{"experts_per_token": 1, "routed_scale": 10.6, "init_std_o": 0.0}
Below are experts of layer 6 (counted from 0) of a mixture-of-experts language model. Rows are named router (the router's row for the expert), gate (a neuron's input weights, with its number), up (a neuron's input weights, with its number) and show model dimensions 0-127. Each number is 500 + 50 x the weight over its row's rms, rounded and kept within 0 to 999. Numbers have three digits each.
After each expert's rows: a language model's description of what the expert responds to. This comes from a sample of Wikipedia text that the model never trained on.

# expert 8
router:474449454490504588538389389483576509482570510510557487549511513428535540566481410470525428503502578540546453435535540530500499515485434612456436539493520521419537545382430516603419503479483408524485515496442502476483496440552528574546553529521478506409466483517528503514473549620522518473533522554546441432442466524449458475421447564569564400514535472437516492540481447552495522417544
gate0:531444531532519611458565520488532539488501402446554512542380436470459468492468504459520518475477461491494580541407516580582512479459547520458528501413555494546585574434468509537477481594465563454545494434552434426494421502516461545531435526542504507412511483434566589419540454493478412502482465559420484503487534483485445482447475441420447536569453449466602530478579490547515442402472
up0:491492511511510516486514422518527462407444431551549465558332435421426476496424509577550531533537480509488478425463454593562549514536550482418433456452509468523612566486445552451441549605465564483458513408522494505448433513449543518531458525519475478502498479391500541466512466527590569549519513566471476487447452455467605559439480494490432486509447503555594483436500509565562470508503
What it handles: Words in capitalized place and institution names, especially New, United, West, North, as in New York, United States, West Virginia.

# expert 24
router:479572481521495444441511425432462502606536464497574403492563462464423491496551479566461502460523466506479438512490566391441402501491557453537477580573510378546353500580461558525500503450442567550502499433440568554471541492494469510529501417463555499414517533592427396504506504558514430478430460577441522529531527491466466458490533483506493462484552514544510470534522462550565448422512
gate8:524536526447453477451528473466360494478430504423535435512526554487521544478552454441467512546582545531498525535458504604463473428505515476491521547569506539482479504562612518506432524525506483471402587494471515534565591412489426470501555520539583488506460478499424407494407549567524381444487542526437516498435529526575505570530440486438545629486456452503501509518451475630523505543507
up8:477495533420441555655518544477466519484373523503578516488393542540473485521546475495423586456454464478514541516432479475539590491508576484432491515550502484466493486491576524434530476475469464431458484473510486487564474535450452483472509475527558520465435439544519465512415467515461523359558459480541406432558525547528636493516500573428489496513424558463439472498443460568572460399525
What it handles: Pipe characters separating cells in Wikipedia tables, especially climate tables with month columns, sports records, election results and track listings.

# expert 15
router:487493549545461515500565446508411530543544538531532447461466543534523586438461508535550465577412488432484574538567487461477455489473541489507462493569471510486478414474481505550558641473479545503470465389420557427372498517452444521499476498447630512454548490545526474559512529370487527461470488590551539532472434466548415463481469555582462543564466506487558457514568540469431413533486
gate8:523559568441466513433581555526514552527376510502442427506469566542488420534544557515452512536529519512562526537519490516421440489508486457496509457493428530528424474511575594495468543518532624488473525508494463518592603442399527441499506519435496444517471482492485467493581385493579536447470486533553546496571462538535574464572489413514501521413547574508459363449576428521466522478519
up8:539582597457473455432527547480493511519431486486424538494512548514493528575548514488517456499526545470537618528510514450477474380423586475591531462546407528467409477524441586446459537512525476462488546502492501557505564506480506529480571510454540450475442503542426445492540453464515475443427554552513451530501501566465653457520474481471430535436564579560498413473612442507383462469487
What it handles: Semicolons, periods, line breaks and = signs that end sentences, headings or list and table fields, such as a semicolon after a stadium location.

# expert 28
router:448507578491524468488433522511568491526478542504503516517473583476445614465532505537519430597478581513519586542430447510549506493483541569602470415526511521524554486542520560426532536482530502562452492475485416594424540505452545527486548640595443528609547488474544410510456489482475430499441548494464461454615480512455466534466461533582415518529500539503523577438525470614445486510482
gate0:495459580545518511443458551485451480494345462525478467445585488502411555598561438554513442517446521511502538592353417522521517510470523595480487544559460431494409500496495435424486523405487465549399523433543487539465477406505563500494498522548477569550501567467499494503507572506575520487482471528524485468444486382471537622544451447526479446495516524465529547438511461483511463446455
up0:450510455500550503481651493415435538576430479474533474499608402476481503454595454487419441501533532582578402490531515515538438500531500433493511495577480384518548419469473512518445440456452445479474470499457500403480599487516428508535546475517564584488503531489519533538447580515435553463490467465528535434498529572538557487586509427506481502479490526484463433502437425450483419414552
What it handles: Field names at the start of infobox or taxobox list lines: Coordinates, Genus, Website, Time zone, and the bullet before Summer (DST).

# expert 16
router:593484409452438477525415518522525523498506445462515516538531442432669458611480537484513479439466510510554423523513546482530434556515596433480552462559449432434511462524487541553470458500371500522571525552569470432465505439400415488471503483457478506537515471508587519530510574501472528490379545409576398555492487526602533479514480523517571507532472450492542499437493488496530521468479
gate0:492463440573472486521541501520539399548467474516524491545491556392510449452525570558573465458551522504563437553516544558490544500430525513519470448512589554556548540446496561593489519494543630605508531374568475449552534494529426480477567471564532514487501581512498467490453531543474421540505503554479456508502533520515534501512451506494436553453438551536520308501467491446582596553506
up0:475500480609411463466449526489493458600499453495522548552554479434520413445469538448533509492535479510546378600461573490491517495518469527487520436519571537454517458428503567483544512450522543526544532455565544462562428506510355472465513513584425558466579487529443470499444506589500494589502555579559509517575497450464503497486454442491502630421516534570551400513426530437507535458490
What it handles: Consonant-heavy pieces near the start of names, often South Asian or Japanese: Ni-pp-on, Bh, Mah, Mad, Lim-e, H-ung.

# expert 21
router:473482470450574468485456577508512514490441470419453578469546412560525386546456564525438548495440538535455444443581546556553572467577437531488527552415547589517511503583531461470482452383523463373536500513542478517523493463494560527506457532526504602547466603453492523549431474483518520533534584521481442445566608446484551454563556561502510561449534542489486427493501513455560499504559
gate0:490517598501472537506498515602508508475469540406508556452483503503538510597493521550457426507514558422582480542559524514530440448484490521496497555543510484581491485470481457483478406348515494458466532408585532435521572403595564434487431542512592498570558478574414501542492511438446510472494523475499531451482480492443410455567504466503555514399517580509537557519493508491552624428450
up0:504500534426535439509525406477507427440476502506461480527495543422502533621502436561562418498563534442466538461583508520558505489572499500523508525537560571461569637553524499508486477471508495368547577500505506471576483413414581516504490539556610453477386461484432498519554445486424444507504477584553410465479487565496547499503512507487507508432492495465392473486473516550534521620499
What it handles: Short letter pieces inside words, especially wh in somewhat, overwhelmingly, who, plus endings like e, ble, ther.

# expert 14
router:466501487533505526442465472517435547419498496508593479568527555546511480387618525518533488553522484523524503496514485437448574440586439587437394470475522526493507480439484455504425427468576477420441476503443523469476433418483449479586556509481525469457444592485528548517405609532486424527458548498507494514472570471587527524549572573442453585378530492494477526560428457473479547464519
gate0:588470493474540524501553464690508592527460476470487487471449467521504403588454486436521509510546514510496431479490446413520470433560515467538459487622496478470468468513425556512516570409499528507421481495430509497526490422501535581465558543545507452623442485450582505521435428575485516549496503411432520572518474382503462480498569481502494489484502451454452531484424455462464439424499
up0:476556421479380589483493481520526512520416533532539422507575472466470385598490545491543539461514558443522450574461519502556533485587478450458481449603514529498472467475450454545472472436503583579483512479567545549453502430529533496419443457563489513528517511604485619446491486434486413457487506504567526569470462482522587535550505399477492441486512564573523442550452536503457432407537
What it handles: Opening pieces of capitalized words in titles and names, as in Se of Series, Spe of Spells, Bra of Brazilian, Ele of Element.

# expert 18
router:426480557490485514416447566506533532462506465397410419395474583550484440501526543538474557566534535457493479421468441534559480557466465491465426569475535445521430485522509451483474581508474582460568525530499451417516408602426523502492444470553544507551553546519460520498601456547438506497506499480538544567483465474444503518442498446487518532412513591440426405545544549486366461540502
gate0:460476542513480457528542689523461535569458466486506511491493512496441402612442514457504499584520621513467487582539467451540514480476406500453525522474570431519507540450513489424501564518512528429602582587466542423558493575465485511505454465482499457519518440451556500467456466511524593503540482507452452507493523489590483378484489445499492524399514520558465607551504455501526445571453
up0:462526501456514419535496534519416516404507412445422485479494479569456416583407509453584436512553505546457468537470506447404442466546433610422434484318451481488515451475454454415464518474466536516499570490496438492493523495525458501529494564500392478553490562493473584502517568521499552553477565381476504499479564542586470441485579558515462575462471464541485510512499506498470475524523
What it handles: Articles and auxiliary verbs such as a, an, was, is, were, been in plain prose, such as had a population of.

# expert 2
router:550571512520444518469581428588528540411372490564507465399381440487557483494435518511468391466545458526404530526586473533440484518493465534538523469475522537506536486509538456608525482521390493458537459530503534550532497420522482470414519572516449533546466493456450607557460497559483468541463499470573462506533574591541516525502548567485408522476497458502490463524520482522424414552404
gate1:486540536501410433487520439495458452533509452533478472499433422502497535593464590548474486582491441414542609533529498450523460546456532489400500468525456594588490499503473460508543461465512488476564478524549539527514471496555448479391487515471414506640435483549476525534474597467596504461606465553526602499538510494445536442532515453428473448503562452399505419408485492548497544456460
up1:445527448512459367451548454516470551469590457488482500542476525517565488569523532484493484487528538451396440597485518436537529560490452581560473525585504460481570478486470434474552499449424542440541494532493552471533457495507479626478506624375497460537449500475570545526479596441472464479463556472487483526510442490531486524534497438458521611535595518472589536487476541432575405481417
What it handles: Short interior word pieces inside longer words and names, such as ti in ratification, ali in Equalities, udi, phi, ipe.

# expert 9
router:525537462571502560568576435467485520496560502474552477517578568379490472439524405534537540495575510513469483455471586474465539522544553511496448464504498510525516622468538591565472491572502470507434457410459493592506460448543487533526524490461498529426494539488418531559449517509447376494452426475389465416474479466411471448521532478497466431483425453513474538516559488435594483371458
gate0:505462397577484542605460511538541515458457539532510562532552484478470513545445474563479568538537438505607477394384424510483534461508564500527555500461509474465552499449481499559461533493452611495463542504611489465514530497448517579503537467490534459476496479459484524420399466591532484569485485654522579562526563534420556565523496513468424524481499502471501474541430544485509519392397
up0:450439466447414497515485573457528520533423474497518551489448544487589452539468515495569514416513534440559544489547542500476454497506555572485438523524459419463523559414559478463486543439405455556584412472536493565487521552524362527560482513436529395467510515602408545435438548515580491454532416499551530532480587458552539530512473542473468455497396522459501562492537562543432580530502
What it handles: Nouns about war, military and world events, above all War after World, plus men, platoon, Championship, Ireland.

# expert 7
router:445601525529479534591533442467503533608513465511563543486534472521560543608415567418473534609569452479492437479531550540554551482457595503507525541555555473480500520559538489493543462452516475448585468601466530462558531406544454539458580439433521589415504468575455443473474584519527574482527426546474537443472468583530557471542472452509499543458495492500514415477470494492524563499602
gate0:422539502471497565389534442437457444559501453436510541532433560461510496478522489478514519484523603490586516570517479500493522530372490536422444509461514487494446508459521564449504480565581559480495571500514557458494508551557425458520405514530486438539561516570518603454394501479567552382527539505494500480518436513605553570505592530557518612466492507417471567528494577467554458484560
up0:388569470589582552415437505458433453497527506433440540516520489471608432444505485426479479561490534503519559488543520438484488512446575510474483447477515573503440562493491535483519444539589512521525459582528558432554493508492498435471536469471546436610494506567437581532472534443518570450550603523593521503487479536597504563467492557558439553458569516455509536505455514359431441481517
What it handles: Middle pieces of proper names and place names split into subwords: Beth-le-hem, Vald-ost-a, Düss-el-dorf, NA-TO.

# expert 1
router:554520520446492487423572622503428486415527506485607423483539612514462542531491507519462484470466559453421466530484358538443477543475514602477505510516573567536475521496425600485521482514516554498603558493535525411516536452512456434489502515582474412545557484543498445513605487431493534485589475471479528451457454455497539501461447459461477470524452634497501584504472571483550513434486
gate17:551579532406501511535487494558534502545571519541573514523550498450641469480546520562578486553493558407478462456587419399503483541480497461578507452450476538490383505512450509592511453483383522470529541512611503537422553498552478401595504481524524470481494459518488481522498490437478500472468500564483583599462593530509513554497577445455467536495498580546491453556555404509490459460532
up17:496446484493513501451456476575528484524550622394521448501534551444510447488503524457476619476574469485433545503555473420501624568434444526501529351472525474465479599539457463537449490490463468458485471517555492551540525467558482447582556490503557528503489528475487525647482378448506525492576512537486529580471595539523442561482462513505526411501563541536519458518462483580463496479583
What it handles: Verbs and their suffixes in narrative prose, especially past tense after a subject or auxiliary: made, released, flank-ed, play-ing.

# expert 23
router:467438559541471521550512599475557510548519522570429566542426474464472482437500589514517567526505506468546492545488408545512380540542433431612441417531528475428480492443534477528505533486459530527455422418433529530415542611481483518531448479484490456457480514549529477544548496417561423454575430569465553565513459489489429558508489442518542539559587529511448469420580458483479531565578
gate0:475479473487451379462484469570526551479464487425442530491404450466582485596456511397515588531485564512574526437494425481459497495419488605422459451513516560501535448457498464482454511439516491504558519491488511472405498580489471466476508487531439479373506461552595552580537558450525600419538446465508392478465547542498467485538596483524564436459484480574488478515577533524510445549552
up0:509488502499465492457475470531558405507520462406542508503492494530465511569502469562471496469384393565542548520502472562488466515484533592494536453459472511594583502522501541545476503575494652465531462452398553501450502449507582534578466571465512586601490437519526555500590493409556613440473471537460398511425453482528524559495500441530415549504476479531447503603508500569521489512513
What it handles: Opening parentheses and brackets before dates, ages, abbreviations and unit conversions, as in (age 34), (CET), (5 ft 10 in).

# expert 17
router:556492470507419494465590460625411486567441501527446546622591425526483458482563554448545524503427634515541421564445525496462460454511472443471518530517511439519452478440553495610552483474491503507478512499544552569533563403534539553470528475526518477508498543522520508454392614500522449479565515448411563500415440502507469475507558550407507438545538431524514460518463473515434480541495
gate0:586593478527432568526535571540438473532508540493493456461553590489570517475534493497469472470467528418530494553549562425467496390500559537463578486522460445401500554483510563457452428582455523437492550483460416475555522445460470561432495487596536585522520457565493440571348492419544562444495494519498480570491371449520512543476499550550496559457465598512522481534513494512547535463484
up0:480506516511405559573558456578488479462567474515491510565534562640587476444434482454548474442393518442507504435554500474496405468566498595584503507500496452499506563439459492583523377445510514500501509525632510516505502410467461564463485538577506492553515408481455509511435492576586480432530570469479467560555514455526433467489498568564499450488478554543546414555503487529523513474437
What it handles: Accented letters and pieces in Spanish, Slavic and Hungarian names, such as í in Rodríguez, ó, án, ă, plus de.

# expert 5
router:471538462441505493577498538469476496545455544449440510464520528549499571473421594438474502447402424555525441481467533486603533586490453561515527485446433474497499496458565437433546440512534504345530503515555494476564565481462477519517550552386481533486433508438606450510479518519521423569537547469494547508502540546526492510510531479552533560453598432595574551445473603499616471507511
gate1:560561501559381525490526411448472500531401489585453498544497492456420529425503517523560500579531503447479573606520427531467541550574502470465500602447541495549484501506547523412552516524480546463526515529424405492582510482401496510467461542453504508488529396494540583519488470443496438528486503519527613567572515486517492655507584500549489443442473530493450504493563495483514387459503
up1:485466481603426514603447476430511545477399447613587484440546515486552483521529410494615510556560455480496517534568508433588483510586480501489577530452504364419560401466472464494525545582485493508506530458440481504513469464389426582532507505456555515453506500501508567567487479485553432526459523484496596506501511529548465492505510476611449543412561566515450535477467476524493462480506
What it handles: Word pieces inside Dutch, Slavic, South Asian and other foreign proper names, especially ho, ha, ki, ee, as in Eindhoven, Dakshin, Hashmi.